config.yaml
n_layer: 14
d_model: 512
n_experts: 24
experts_per_token: 2
d_expert: 432
d_shared_expert: 0
activation: "squared_relu"
moe_layers: [1, 2, 3, 4, 5, 6, 7, 8, 9, 10, 11, 12, 13]
router_score: "softmax"
normalize_top_k: false
routed_scale: 4.99
balance_loss: 0.00769
balance_bias: false
router_cosine_scale: 20.0
init_std_router: 0.0366
lr_router: 0.00114
vocab_size: 38837
norm: "rmsnorm"
norm_eps: 1e-06
tie_embeddings: false
optimizer: "adamw"
lr: 0.00112
beta1: 0.9
beta2: 0.99
batch_tokens: 131072
seq_len: 1024
train_tokens: 1183000000
steps: 9026
dataset: "wikipedia_en"
Below are experts of layer 4 (counted from 0) of a mixture-of-experts language model. Rows are named router (the router's row for the expert), up (a neuron's input weights, with its number) and show model dimensions 256-511. Each number is 500 + 25 x the weight over its row's rms, rounded and kept within 0 to 999. Numbers have three digits each.
Before each expert's rows: a language model's description of what the expert responds to. This comes from a sample of Wikipedia text that the model never trained on.

# expert 10
Description: The word as in as many as, as well as, cast lists, other connectives like until, since, because, and table row-start pipes.
router:503504525470536465487511492458524499522480489498468476476508481512476503511511527444523515466526555499479532549502501517532477477516496507485515500517511514532526501471507478502491529492488508505523512503520513549493483476464515538489509507485470500498479501505500475484465466524530507490511495517445475480491556490498504501479521501481514486495531522517508518498507477486522492456467483457508514508503473486461523529465492503466531508535511532472508481521461521471504498522470536460486493537478521500483511493500448508486458518525453479502537533517541464473520526491545498496510481512496485496540535508472486443527481514503473528450489528524468493502477491497504551486493474455534510470534467496526539495509471546500464512501507507494478529469501477520485493461490490
up5:503539518518505531473514503472487497517494507511483529506510541541478468484504513527509538534439492515506464500471537471475513578515459489503462465520526462450488457528495504487489513526524511563501496515522495480482513570527522510534494531498553552469458499521519507535495447493482502494473506513502513512482517511488531487480493484506511489482495524481424496494516523510525484503491494512469488463499487471550447543522520494459493538509470479495483530482463513541489492452492497459525493509476519481515519522518494462497493484430484511503495548481525506533483532503511425530502481491464527489465463514554498525520486483486518496489499480458437506520501453487478519517512503491538482518493459502491464519524512421538519530458516482501455521539457481496495530542482517
up6:498509452476498491493481509495516498502467521484492474504497485522535485496495517572485511486478521534496500508482496483494522509478459500518541471500499542486513508478560478492528524499499503521524507533489498497501533531479500494505457470501510526475493468522538472501526498479483463523539508549501511531508514450471490490493488482529521536539490545528489489474493516532545480498512512461503502535492543489483440512488489444463515469501521499499465534499503525478449507452483532484546500511502508531500458491469540517454509480479478546493517492486457483488469525504494503530488525518495491469498509480536474512484456524508528504500507486489493564476491501508485465469490504480529481539505476544456495526492528501504471502528509532521475508480524464485501523546476521
up7:549513473530536474522524529522468525481537504506512528481476507511518471524508500492449503516487499487497513485546520528451529516498479443459493444508534481473476510524541511511465478484518521491518484468490505510466525538507508539479508483519508519468481509514469462530513497545509491450466517537496533500529481455497508454555486502556485513491525489488475499524450522517492479517502483541479553546493522512475466500490521482506481460518495486488497520509517544480524510446520478501521494522463524469531496509477500517524473501482532498541503482505471526469480550497479488489501492513460526529498507531484492527492485464535498498547465493489505555454482474502518467487488514510514522489501470458430481520491505504476545484505469487489464487490498494485499522499518466
up8:494533484545536515512456549489492518487538497481505504492503456549515483467499499505450517494512492513503517522503479449524502509515486528509547529484482526536517515507553508496481497520507526477494499516460446496458507512519474535531489494496492473531481526452481522472509532500495533500501520505530463473521501525462504496496476479511520507538443501531491498484481504504477517467503436501477515522505517535469471489515535482499541475478489547469484503470465535559507552510525506500516480548543472461494473563474538497492519518463509494485476444517495489484486527493548506479452476504497483502508543478485502478500477544485468501496502514467522516484479482496547510487537477510508502484483498516512523498475519460504530507541503501508520466508428495500548519448531490
up9:528513507481436477503489508544498549516528538549527513512527497499488488497499499463509522533488467505510482515504530509468517551525517501436535504514469498483519511490501502548522500543523499531539460444460465470475498475553501552544465500491524481465529521491514505516488471484497480527505498480488494543497505501471511525525517499525468551488506487507513501483483478521502487495496504547508536453549491510507502513495519496518496518480453481481478476475477498489469517490528481499496479533488489485496513507484509522472512547537500517545525519490459499480493468580479456504520519520491454516480501506515508491496526482518530483504541443495528517525538499499521486465517494510472555482487528477465457506486504500472505484529489485535482514496512487498483488500468496
up10:497463532543462475496469508480532533512518495530504518496512500469512491480516486480462508499462541492496486479516487486522515453533493484515510501525425524468510490498488476498507479504501539483516499492461534461488476486467500525492478503513495528498514485498502514515459529499509510462512539508504484509535480492513514458539520489505491499524495517486488540550447499512517540488489460488494512530520475491490517497483565489499481469543474524541533533445505514506503478475493505465479506507487469498522501504524516485516488502495496460472510513490489529486538539498492530547534489483459484534508512482489500495491490497561491433529478488503551537502507455529546473493477514494471503536512494471436502485499501524516547532498491464479520505526514517500509532521485498
up11:514504488496508484542565498502478521510495502486490510544557519470525483476498543487452487497515475533495479504519472528477487481504505499488442510509467478511501497478484493476490532515484470487499537465495474492515521485496501461537527506492492460470529473495467508532518474521505553539479499526501476556491486495476468475536488551513526496496482473497538491487549562507509509508517488480466491501505474541523493472544518488511470502507545516499478497476498497492520558504483529456502518513511486480486484512480517498466464431489515546489452507503508496472514487511521464444498471508529482494508506518457528493446463488460502450510512530545481447530495514484488476492541519473502515501523502513514470484535498477469483508467526463449532528492534528506500482549484521
up12:473527485505539510529535464515493486496461562539483536478497497518483504496457527495525515557501500483508533510461520517519562492480511478517501491565519473498499488519527474489558527499515510536555482514523483497472497469497479524520501474550489509484525499569482513524496518524477477492522462522481517503492521511513507467497476498517466527468473506539458478522513477498505491465480511490457544499455531479477505524507508481495473518476503519491511496456559488480527518494515480493527521462470499495520489470484467470510505471456447482541511488476492481452471467487514472528469508561514492524503456499443466462473495533509538504473477520518480514491462534504539490507490515506563529530507528485505487517495559511487531507478541501473490501490472480518466513532498507
up13:527518473530477488549529466509504485511508497514494509502455457475477471499465477515467585524494489478482499477475456526455553524541490499492512512516508438531519456501476486483525504516504520506488477497509518517459533509492483495548505498527518505490530514551495498519520528522509505523501492518465484472504495530502489514510484521508484451531517490490495446456534534514464463518504516522442503484495554491453490491493485491551472440483491404472509493547535509455490505516515466493540531498482461479503502523457471511517494511497522495499471508434510484486486500524486473469464512523501469549504497481472509500480511489498503459524481470516459558508480498531478485497493510470514489510491471502492462516507519452452500516482479481457465564508489497510486562565490478
up14:486487479496503516493478500538471523525493462468467520504479448493515516452478486487483551511480516485470512523473519492539540454487482516552500519496499510503490495482498527465521480541531508527489459512519503510495499471511485525470436519495518458482436488524534496540499516553430502518522471535520498483484517499494507480496470507488474505524518503562447471482535508483464498563489524533476521507532522456460514486515501500501511485470523433486462470503513462474510469516497474470490474503510446490536506569471497511501493465533503515500493478495528540515516529530492500514534502513521447504495490477488521459481491522519528514505496508488482530484521483521516477511501486516520507499488469490480455513512507497458501508488526527460501477513498471473510485507483518
up15:489501479491518469546446482499513539473488544539527495533477492527514501487504500522505504552506555510513487486480541496503498554545503475539483549514531527470444463482492498510536505486502491507475563463514500456472476518519511480525466508508515459479503489514502500523521474452517457483504510505529462519486471534534499518496478463535496497512463465508507498501485545521548528516518513503483547517509502469490479505531503504498481514467485488487465511461494493531506479479508488490433444505494504496519458502501482441570485480502485467529504463471501506440499537527553498463528507522490497496497481496523486532506496508508539485520486411519480493515534509510531501484483521452498513500484491489479517520486506490501493486466503479481486521486475510514481511539466536
up16:514496478528502497472472453472458493497520496543457549504519461526461466484521508472509551473473509501508457507483555499516510553541513493505498460529507510485454501506507497507491518544504483499471490514470545475449517517530516510514509506519544506499445461511500487495519537465517501494479514498508546504499500459506500525508469476492525507454502521487486487475524502498537465500480523503515514451465494485494478504564462505465510474462486440505460503512476460510502493546526518487489513494474510459552548532507535475497545488466510548476505506475497464539515541500477474512524488497485497483468446514491458526497528453497494478511480490484486530528508483499503525516490472445534504461477475478533471508503500466519531499484486530554504502474463478519493525526512529
up17:511519461509474470529504508495495551523511519504496552531469503513516518522532505507421516556482502519466498461505533548491556481518506486463529500528516465448462490520514518488527489541527482495526486457446470506477507508467517524535457535474496523516544547469485479499499490508543513496502510503520549529515498523483517464481528492490523552525526511478496504522505532509521493531536498511489484494489509510490487492438503496486514500472492460468484470480489486481439516474533490499512473479524513489459506485548553479502539487501555491496502508499497522475513498502495526504492539478513489504502503579485456475476465479542546521532508527476483552503483501526506481505530523502491492519447461503476484513488517510518497482493487526493492469473529473506527521525487494
up18:478502485480524497527510482500485498465516524499473480507483488513538518458498511467497587515450524509468489503505513497548550479495527561488460512460493511502450505524498515491510513483520532485543499486466522495421530481487483520483509472521514531504460515531481495487522565493512496528510450502497490498538533464495488504480517484503501523496509523504505490535500486463506502530523492560500538490526476474484437553492495490496507495490504504505488510493492489467472520473523542532469483524505496533491510498515466523512458504489477489509502474490544529565501504513513529506502489512501468515476510467442453510536461490508476486501523457523491503482507448508495512464466512493530537541510460517474498475477556514514509507490554479431505483472498499486500520479483534
up19:498468486523516549482457514501522497541495513522506499511514531471510517506522484491507453508485552500483515512522505457563504514481524446477535498535519479505533524482481498492508465474520523475442538482485487468512537450509487496499550468516501500497511470484491480485549506532478512539554513524527494524540495489478544527519480545477575524482484486458536504510458509503487499488479537515506489522478488507494459497523517481519524474528519508467455510512508425528491516526461509527486519471492524485529505526514535523502503487498519471480460524511509507462476520508504511505491531491479521511533508531529520508483494463525542497514492504490508506544470541526502484524495499508507461462482531505492458481487521469509525511486514494494509469524481504502512520467492491
up20:479525500556517482511490503549459459531484504488507570526484469456509516498478499509521548496501457535471482494508425536489480524535442493473455506516502511524510503539513490437470528508510494466535519530498510505473503495537551496540461534520493503485473521507517500525479517521508495500517523517486491456507467496545510513507500488513475482484518496534476464525491534496544450511495505518518516531520516498462561493482492491530477509513497502460532549528524487493537476525476512515503465517490496470488481515514500509522490493495491484483496496446526498505455475486468462481516547521488500537509442502516455491460477479541495510499493516515474524550511508538498459511473511490507490530509489480517513513465514472482512483512480481505469513484521510440504500496509478
up21:546523478485497510505495520484507529506508537483572500448502516482521520468503465484525518529499518431501508490511513523524493504502530503495531495479483512519488521519499472494499501481493510508486503510485525488517499495497517483553461524490474504477512529520509523543542497531485492517488525532533511481488511461536474505552483452486508486515468510514453493504507508481519513480478487480502506472460504527532514493509525504538452515523516509457512529526552502464472492508506492468499520444499499491548516458517476510494469497494486546505485475493476500534498505468515509463516493469487493540531509521498528524463470468500506485516486467490483443510478488499491466485531512442453493456519539458527503549520496535428533502488521447433513530522476514471512507510480493
up22:457559474486499478524528533475510461489493559493503531530507498467462505470520521508468532523525499474519530477487495530458525536487459487507447509517543511459478542500509460485514478519523482548513489533486532494498512451511537520516481505528525457507537534489529507496494513518490468507475450496529500489483514523479486508464526513511521474533517502478490509483533522477515460535473493489473470491515545482501550481481504474523524499489499485495524496499487507485556489523499460505471511528466504512491459529532517516541541493452500459557487504450510495430453478533472477537508521520424540512487456537514507499480504483520453492483492526521509467499503496513510444451435511498486525514506555504509491534504528487483505503491463516551474519464529487484503496521479468
up23:480527485548504475518481498504536498479522519510509536532467479551546416496509493470490492467518480501507482478505463517503470516554531446495504475527475473501513484500488498536518495522470516546530504527477552527497491539524530533506446483508529475453542514498519517506490568476484538520499518454507475458503476512501539532486474475490522470471509486485509504478474482478545525480503538538507523502451487507501514480480495494515475503501513505488500494524508504548492477526497487513507528501487479504512477502529521480532480479488532491504490517538514492476483502476523494500501492488462495494521505454427539499509512500476522462542529484505487481493520486478517492515450495473507549480476508530527467485508551499504483525452589480497505460498431516495480520533531493
up24:492537477496490498520509501505490530508501489487479473495505515517540470456478517502503542511468518530506513499494497467505509471518523459533479494499513505484494469489473505518486514461533536512479532511431513507498503554510497481482444520512520516489451500485499509518480517494544509523493479452485490508509547567504563558529492502477487493457493493470491511540500500532516462491473534548471482468474508478492494495542524478485501477455507502470501454453470504537489461472510554480511503513507537481504434494516485482492492480521534536530501533489521483517467436510511504527510479496514486495513469511439509533510495482499502484526528510455544508511501492511544504519506517500484487513503516480511483516508463474511501548478520519491524481528471494452463467503490538
up25:468527517515518500554536457500510514503484500529523488514486492496456509500493488520471471483526462460461451478511492479500539465457493527454480529484519511508508499479469460472459485479531494532506477515499499500468517476497488526531545531482505447472551500447506490498513525517550500530495511454517488498519498550495485458468516496493525499524521512461532500462523478481471476488501492516469512506493577492483492474480511485523481499506511508520529509543479487491514511468512526501526481504497532536504500506489556489468515510493505502507508480491493454502483533531509455528511495498458489509499531469470540478459508514528456515511559514505521518477503520490478489529478516441441505532481530503547487500511513538450513545525432495496473488481531491453525490511489490
up26:500515516487507503514523506515475469525500470509549517511509548480517507506477486507484483482526523512500517493452497506480529508517511479502495479477534508514474559495470509510520527516530513500529508445492501506506472531523529441517511489465481524469515515459519488488497454507480496471464544450489508520490481519477473509494532496499520555496495458472521558487503523471458531489480494529473492491445510543507520448494501468498510477486498498506486476464488485482496510450474501514482508464502492490465450523487479462524489553468537512521557547457465473512460502446491503502546496497456502477503544475475515521484511486493496562532502498471530511496527497522477433516484493495489500514454531515532505481500474493521485470471525520508510480510451505519499513508522497
up27:560545477495470460487485523508544495539534481516499472483482540483529484476504469496506547520523476472491522511486507486503453523477486519531519513571479504481542493523440481494515502508514490503489526502512480511513485577467502445512503457477526459481506469538483516528507510493512494473503532467494527504505528468513530472475469468496534468488474493465470484526531483551504466487540477522500525448494549504530515502494501489498499507502526485511511478464478473532491487514500465474510468464500495550504481495545480492504503524495517560482500490499542528484516471480495514483453496500508494485496456504523487525498529500479527482496497497508562475561483516481515488460481523485472509480497490519503474522484493524505484545491514487506506498485488528533457481473481504
up28:512471538491486524476466501501457497459478479496499520529507459497534492439477527504509543485498493540469493487466507522531543477508515471539542484493456487477522483502519468515527492513509506495554505524468508543477493507548486537477514491474522501473520528486477558528514473545490491478498484472475507506538529483468517485468515463478499495523526509490484527467459497504514490541481498509510532470504500511453454489526516514525531509508528508492468460471458479534497538491517487526450531474517488510505479525516512491526486505501517493507509494484520524549481504497508472518508491487460505436526496478453505539526515480459518507518516528485467463491506504510513520534518455513479478474480502490499474497493519462523531484516540480525553498492457479508501503513513491
up29:523532504553495524554513494517474499447489478520521475522468513494540513494536476509511497504468501487471551534484445503511559469514500491555497508488479487507494452551456522473463524472484513497472454471477524478512480488533487508475512467468478516460510517505455481492498533526472489477521486489472516542523500450504466520523457483486485473503509546502480502532509490488470515479520507488535544518485491520506477516476520491507477472487474495495504484534520495516519478522490493469537519458466501493540503465499493527447461496472494477511513474496484525533513500508476511525482559537488484496549477514530526569505465521508535479540491500511501462508472494487478493494523479497510488500517481511514515519534485532569507564545476492521498452486524502511501506496479485
up30:498478512483507480515510488454501478455476511458511503487521496481505453466471459507485512516531517508515506496501561541492531470489487526497489464515457482506506488544521517453499479504519503536489501473525515516514501471508488543508504502512556513500535520493467531567494491476510508454492519486507512541498517481512491521480477518500515531462506523527461441474485504510513499488495474533526515454493495543510526487506525498532480501494492488508490488511498518508457511504536513453525486470531476485456474503505543497523525478486506521511473480512531529509448508556472485479500466442504508501501454489494475505449504502513508450484476513491500506509525491478491497503499472501488494499489501427466498477489507453535536498531529481489468548514500535492545503505491520
up31:477547459496484518462502531472502518521483558512486484492501482516495544509512522505446542489499459514485506509493534479520534481481489522501516440502523521461499490463563505475453490535513501517528508524489526522495497548474539522473456499468497473465487480482540507512491454523487477478516489494505508505503503502480496499504499500484515509506528536495468501512503482489547510485493522530451472455519521510531501484474508463484514449459510506542453513485530491469542482455469498514514460514481475524486531534526533502474502480508473540548497510536536519455505550517505460459504486550456475544493486505459572496494470539540559483511484511473482548521487514517503469481495506521524497486467501512544489505507523484506536455455524490509509483495482516514515509552491521
up32:492490515518507506499527489509508493544492525510510475520534479466467522516541488488484478489486488503496488498496489479513515535563503474469517512481568547476540469519476456475487528540504485471556535468472496455505477502525523501484486510490527522499544478531522488472467490494476453495486463501527475454523464510507481476515482509522509519532539489490468443541475501472482458502496526481503477451482536495531523471511526486453448435520511488436475555493533513435512486491465470539469493515494526500537525518513507529549494500478479502499484468494505503449505526514446482495534495502469510501515434506541501489472529469539515500485517462532500475506519515492508506480479505494540477482491545494511516449452493476457470479497502497455519532470484486459529473461497488
up33:502506522471460537509453474505480532475557503493498503497522498500544513513510532484472525504463492529461481509426509524509510464457460530514479501472513523495510519524536506517539536508544515532478463500455507531538479478475497520535509542476505496487493436500528512548493486484494497419514520509517503528489491477522494452487551524558477462485478486467440502496532531491504503484514473507491467484465480496491497505498491494476537487479526506529471502461509469537520520480480510478477483506480515523484491504507559521511500476476527500447466462495468484523476520494509486496497500512520484510539470483515499489474519469539504503484494495504467498475488500519485509521489463500452497493494487525519471519462490491477539528510485517495489510532489541470506447509535535
up34:488453496500516465513492478489540492491461476454486493461537477491508520456476484491495506509507493463535506491541485524576499480490512490477533473482486515512491484492503499528545514496491496482516484491489532508515484542510475546510521469510513482518487513475512502513513530494485459489543521504483509488452471474519447470488484501545464482503465502513498490510483465528445492474545474496500472507500482503508521514470520485544492435521502509495484490513524560518475552512532470539526495472513511454519548467506493492493468472509463496554476476513438487475543459528505511480496498522506515510486533507435508526489526504494518497529506503517473507549511523501471479500473486475468521524508529490537521503481528486485507515537467499507467522504497531468500525497488485
up35:480503471501501511509467505533490518449467533510513511562491528536491515484524545510444482504477477475514525504479527479488537472528512506536464510462531512464515503472517481479445529514488512563460436499472435497499506506522488518502521529448492513478504506503510503472500462503509496496481502519481474510516500482530511516513489504501508498525518493471436494501518551478523494502488514478465494460479546456446532508485499483464489491464489472465509500515458512488506508504501567510522532516464493510551500524502513490514509466495519531515511513459510472496513476532468523525500510534428452544497480511444501456495502498507503506491527488484522499459504529470469491513474500488541505523526530540530476537491513510462528465513514485564529483470519524518514497467471454
up36:491503485463493515502501488504501458504472547504515484493551475489490510519522478501466461502522491477512490475486517484514550551541501493534524533481547464456517467482464523464424496510519529554504520439519490501482529524495499527481473489521508540449488518497493521491522537478512512496482475473511479506562464549534511509533511502496523479486542518487499469477522525465470477502503466499510491479508524538533463468539473490505462478498484499487473487512463488497492496531513448536519558498490520488484518470511501492468518497462508518509505520469526530496486468494486504455476530492506482526510478511479532529503534520525492477485488470497492512486520502541530511507518509498493468515466508457509478476497434476504512487510524471542468495486517526507492510490518513
up37:534495459525513504541537459512483532495508502529502498486453500487499503461519517541503482510454509452457483452504515506505485487490530421499504505529502455469523490517517495511513523492519527517535472482520496488455519502509506500537449507497471480492491501487541486487527504502507488508533463486494531537507490476524487482536473496470505491528525496481478542507501511486492497510485472484506467525510478498510519467472531473554458542456480465496483515520473494545493498480475469465479470556487530497504479507496488503531497513522468519521520446484496506500483519497496483459486541503472474541492447537501527531435514478513559438536509497513493464532460476486513483546516502477558549468511510522491511478492527508493487539477496425494476514536427492511472504471506483
up38:476483511496527518515465514516492496500531512545534492532533538542502490526535500494501506465463534505533471461486475506519467509557474474489535470514486496496519516532458500500520519542476511489540521491486485383479463534506530448478537513513503488513512509484502505503482537475523521533463523478539482475458499516495527466486479466531461459485498456484489537459506520524517506496506511503476515473502553483504501511548517466489519502521497491467492531465495480494526491508519449553506504502470518495520480522472512520553497531463503525505476509474503506489491528473514496519552511496519539507490515480495513549514524498545476474496504495526498469530549497472515476511508519516525464505488516516516484516480515495534496526529499454505494491473442533476497458496514537
up39:468528487509494502477510512467522505504494502543508463507517509463482494512452539493423515516502452498502494516478535498518474509494522494482511480520476508508492505533500523507527536504500492543505499512500508534538472494512506527499465498536486513524524490509507491502472497455498463524551496477507497510506503495468485477516471461491491533469492530463493451440445508520509477475520527514461512455552493517511521493480521492520501498508515470494450514495505523553501542462501480495519503491529492492511509547479527498509546555500498569497511516475485514514523479537550528535547476464496492514492457526490512532491502461521542516539478514478480510519474521508479504511538532527500491474465499523501486521490509450481517483505483542482499480508515409477505525533474518
up40:478478491502475511499521502516475504491524489474497522494489521460513545508498511525521534528510515511483559466489500505502477471453488524517496447511482517520488568519511508464533482520492501499484469535530520509487527508520516529494511503474550542504502531488481497559508513533482504476575454466486493500508534481501497532519486516468524496522503531511503498493481479476485460465512488518505500478524522487470468471466474472489533525500504533535474515563499524483463546493529527481550515497549515532493484454523527490478476476520522549477486506494450517552531493489486494508517498506484475479443512500511501530512464525467569535543509482478471518494547516518478505492484487533503431500538480511502488549499494461484498508501495485526546511523519471459465528493498484
up41:537480497524504500495508519499463524467500454561504479528490504547492493499489525508468475483483459518526507503469504493440507494493498509465483505498505464555465486508472497476450491524535518477519501519443455473516485469506500500492493501547488548459493485527504474513573527546484480516466494498496529526524498453482541471464500494537455531489530499506490506542468519529483496518497513510509532522508535493521486459535497471486475504511492509480465508492485549485506486471482494569495492458476538510485493484484513499500474495501468495490533470505515518561509513472523513473493508511457494497527500502499513505525475551493500502517557503534516503489511511481527511489520464434538505509485537498460491509516534472549506532531509495523470467488520491500489505471494480
up42:512543517500514511513492470489497529504492512514524515528508506507509451497518467496554528530480492465525485483496519492488534516510521460504463492503529503494468492506536507508500477462493519521465494504493513474456485472497525484528479517503514498500524488489459536530494557487522474510484532477555489468567473545529498480520484488487480460488464507478503476450510512508505476477542465519508511481490490500495468512457494493437475523481432497483512475509517507498508474511522498503496438470460534516543543506518478495501507491503511493485492455517483494481533479506445509501486553489511477489460508482503474504468529486512493470511553489491495486489510484507496482448471499479501494507486484492476482497547506506517495511501518517480456501479501497513540511492505530
up43:495523524512499484490490525484466469514521521486543506526514503492498456473496480526503527461481490490507525491551431530504498525547502510504510523523482475487499481489476468507480512493489492462520495534476446446513500481517563464474516480501497461501476525535496504506489501488516487520500523515508467466512425494536517493491469476514507496475511489494525495508503543481475497505530512485497502537515481477502499453485540483522468458476470503495492499489505461490526495479483469491506510494500463429514484492487473527543478507497547465530452471501496479458483515493475486512462482501503513507463497477506484483463529540535525428524477493504448536538520480539511513521496486507521465485519499467500492467483502517476528509503485514491483499485495490497496460502482501
up44:496504488509443488501502488531434497560530493507524524468476506454515491546511481515496499498456500503480494490525497528446495512526464479491541474524516459515447507503499534481489511529470491467518501531508499509501493458485540462517497504516509491494484513521475481554514534531501532472462520489511510496515466497553493490508498502508509520445458527485474493532510502525498446537481492486533461498519502520518537534523558520491502458473477441487478529481530527475557498529477492484491493493490482517493504475458496488536490525485510462496540529499518503517486508500487469487511511535521519489508497455490478530445554465493525480503468500506499546519497479503459459533481514499494506469481480468472487506498488516482503453512520486487471533496496479485478461512475476
up45:526527509483493542536481493507516547485535510480529539525520519432513495496524523506508542562512483518532500498526500507501495483484466470536509456485506535533482476518463525533480501524516524475550500480487508485481520526532507525507448511514473497508505478510485509532494482527506483469470488492519526524485524496532510505494539450535514487531505518509468471506474524510517516536539519485540475496536530517525494521491534471525478500483514517512496451483489487555482507452521505506498544485454509483531527517539495508475492483499520511518508537464533499493505505543479508476513477456501471539514487518477501555514506500466506517547540536533478505501543488477503496513497479507526472511449456481522468481481499486500489478524519466507494490488478537517501486485546492
up46:534507502522475495537480508510506512539472519479526501517500530492521530524486501491497512504499444497519509494488523477467550517493542508452491513483545490451510565500507509485492464553515517492490441511502493492541554536515500479485540465487527491476518516467523528523490528529476507489532480556500477516497467550508488553499528501513511510444522495487496468534519506450489477523497465466496484449506510467485473469532521497492510472514476470527481533522521531489486515484471480468516503538545481499496437473482512541510530537484508539490462524493501537481463522528485508517524513510495512474451477507506536476490493515496504542495503523525522530533526522520515466467519509500534508474493527478519499458494530517560488501512556466468516454474528504484505505479473515
up47:511476537537531506522514535491490490508525504534517537486481531482534488493548509481482493506515488537498490509517465527477467500490455491501473503528512507499470512491508445508502483493468514471529502477494519501487523497529468498509503500498493488472537465503502491531513498485513514481517566514521497487558486501537504476519515459525485538500526496482523511515424550525526462528505497472494479549504471459479456517466554458481503444479499516509502529501543521519503472504492498514499486513494485521546529490484490559519523486483542471496523518505502516465523522508491500471483512509470514561422494482502527500456479517508549506507477512535525487496527470463478428470496464469470501527502539495449497470483549510474478535502496498482499495500491501508513510482499475
up48:528516516533479506530486491456504515547480475503486532516485521514471485481437469498477470485487510503461488502465524460557498495520509449518527537531536550491485519440486514470460532551507529508505470486504427508489509505476470499483484513466491465487486486504474502508488478513476489512569487504504506494474507528500497504503486499510498474536523489442504448484496505450489478479509490552505508504484481489531492488559497500524481542477458451502487490543489450519455515515499501495523489522496530509519490529493535508486554514467498512483495483524484487504515449535506480466513501516496527498491485519492507502464564485461480481520490499487554492492496518528549497545557545510515459468509491512513485445493546518483500515513494491539535447504476506490470508487535511
up49:504478497494466511499494516507468488470483516530493505462531497520496519526526479487448533511481523522438484488504491483516483514461505500489487524536513499522432517559527522495501476481505544480493513480509515500486549494497462495477525491514562488492495490466488490475502529496495496507525487492527520468510495500475456529486476517484536482466546466490479453487498486475475516462523535580522488497500489527471494499519527485505517533485505489494502487523500481487485508528523483492547497535507484488512509522530502526504511432527518488497497472494471505546480500524470545487508492481514451480470498487488519480508504510501511487493478481506484499490458498525456488484534532521509474454504546482524533436475512513514503528501467509477516517473466481483524472474545488
up50:462468523504491504505528509487519481489483529483503486493552480518496510508510486463489523525472522496524502477508514508505507510433487488492521502497484509492506501502549522487518476480499537531505524515476516486477491524519472513501509461500521485470502468496498470479486490495548495495512541468505492494553511553524468548474510493489510451550509506504523496522462472473483477524503508492495496484445507521481468517458471487492469470459473451515519494502506499459503493462481505493512528507541503484479537508479528506479504526515503565489513475528508489492532519561503519502491473490522464494486480535517490538480523540504510541501485511442489503522444497500505497520538536570516460504473500468510492445511540457463523504486464541502516507491475478481501506538489555
up51:518520452514490516491502547521494486491487552486509511520479476483509503472495485476509497515461463493535489510513523483478515547495564482504481446521478496505471501469456507557531487482504541510501532492502498488486497509534537474530467487489496512514505495486488493482480479494469487514500503518515526516493526476452500499518483481470543537526459508540484482506476518466488531509507449522509523535479464503479549444487511477476493497481510527516517479517490515504475518492475466476542509497465493499543472519477501500469433485511548508516536478502517517530469475475483523541509513495504465494507491484462544490496472483461520515543519491503522488546535531535450492523514520460503542523458492488501483494474515538509493499480499472463427511462454462527517565511512523
up52:520534482485471469540531458503498473514519507512517484455487470504509507486521494522515514555459458481481512491542493497500506537527551515495481526495550462509520512542543519493526528533488506524491509520516478479500474546459554506537508484467500549459453497509459509458500497483508512464517529462486511534473447478513487471535455501507523496558450483489523497526501580561468484481473484496500486533510501484465519496516483501499470464507454473522484540534476539526556492513494491478481481493529526572518522481457492479551473503486484483529507451465508509521482512472508468513473510525498489557523536505536517488478481471504523491512483489509471525546527483523443487510482470455503533474514491517485447500520529478502486502491428499520475539510485462491481473487456497
up53:508520488515531491541510471464495555471508520486501502476505481494545474509461517490476440548539508494464475487528492493515487453492502501525540477554485434485515520519469543543512511463518544550504472512464453519502489503514479475497474517536546517498510525513492466561503474494471532499496499492525525499498492479507445485505491484509460541492503539496463509533486507509493503486525508499542459475489484509498525488516483475544498506497505456516520498539493573516429518505506504484495554472495514507514482472451539487478524462505517485498506506530451514523561508493476463506499537499505507496490500464443479520522495514491504488470490512471531526502515554502517490528492448486493524482457493529459484493525520514499497494492511478519488479513477550476492498514519539
up54:509496478519480541496501499504463512521505480503524487503496520523494483470481458547512520490493485513465543486500496508508531502500453519544523534499509477478509493489476503481455535467519506504473525473487474519513485484501525519453479550478470449471504500465530530501524478513480498494529477533517504490502536482502525508515523508499515504478516489519527526485448546496512524453511524473512499449499507543481547471506484490494502529452435499516492479444472526544460454469490483482519458494495507496477481527510519443521514496467550476458498524545473478467470511543527476467503458512490535513532513565467506490485537496525540491538479489438494464524472541548486488486453517513505457544520547478479540527508478499507484488512519521495540493527475492511495482514505523
up55:476548502492510501488505510537504509468457549450532507492484524486472518527525494509450493496483534473483513479523489512481501498476467488528512486527505515510503516486497510501493469514516530488502496526468490466473515534496465527487509450496489504473519446542521466541500456510485534542480482505494533511490506502502558441504516469510525483516464502501477515508488511535537529545490504488534529495470502476486520499480525477520478512501542520478496468478490505511549469517493457506515554497475541495488435526484493481479493487496520476512520441491521469476510497494530510561519489513511560477489467526495486529512519479536518449524496526505489479466516515474550490475508493520505466484500535522468511510490509516518507469471493490515506543535497525482540510486505504
up56:527555523451473475555460480548453481501534490457491526527495503457542481478474475540468517520519488488466483523509523550479510514501545490513539485539485478496484501494518494472507485481484497458483499528500473473461549507467493492499489488475500522468543525527449512526488541506496535479494517497540557492454500476507509492514474452508511518510475486489476490488472560515503494523530461537535472528489556501507513473523490517492493530495486502497509426464506529532506528484522454486543476477509493503507475497506502480513507507506517488535463495506521503415513486520515502503499522486498511496500506515498497493505515524526506495544522485489469496520520506469517476553536542461499516495512539474485495471485493517509520496478521469475440508514515457497514440475455484
up57:558497508508473530510505491514526502508524506488488540502513491528536464506525508474516521463515536521462527516497462510482494532533479512514486474505496527483508520537488511486474486539492512463498491527425497519513535494526493532453480481461484504490503529510474541474543490501482515527521495482490473474449474520491580494483493521492517525538529507524506509477439477499504464490484491494518528519535534505521496485532579507472481512524523504472479484509518504509504486541491487513480498486505523514522499517459506537548488489496499478490479508543535554500496485513543505530453478495501482508538532507504526547484498471494482474523531510526524475528516465501498521504493459468486448502512531467499501513499501472474549546536495445516538460476473495483499492480505523
up58:487497488527506503529518476522530447516520444508502454485530469491519486526469546474494484499474537531538478501518451491532498501509439504498504452476490511447497515539491491479524504527504475497524502523469474521547533537532525484504529515502494514454458512500491494490491478466456479550489478504500536512467506506493522477526513495518518492522500509453486522526516501490487526488488500512467498482477519510518522474535541478523516477492488496460504471485505518457554509466490503516506524483514514511493461466463512486486548429543532470517474490512502466481508489486474501519494518522520527520489489472458482507500494504546462478470523506419541521505481522488481510487468476493489547480488493515488489473508500511497509518469498519511465514489462527537504473457505498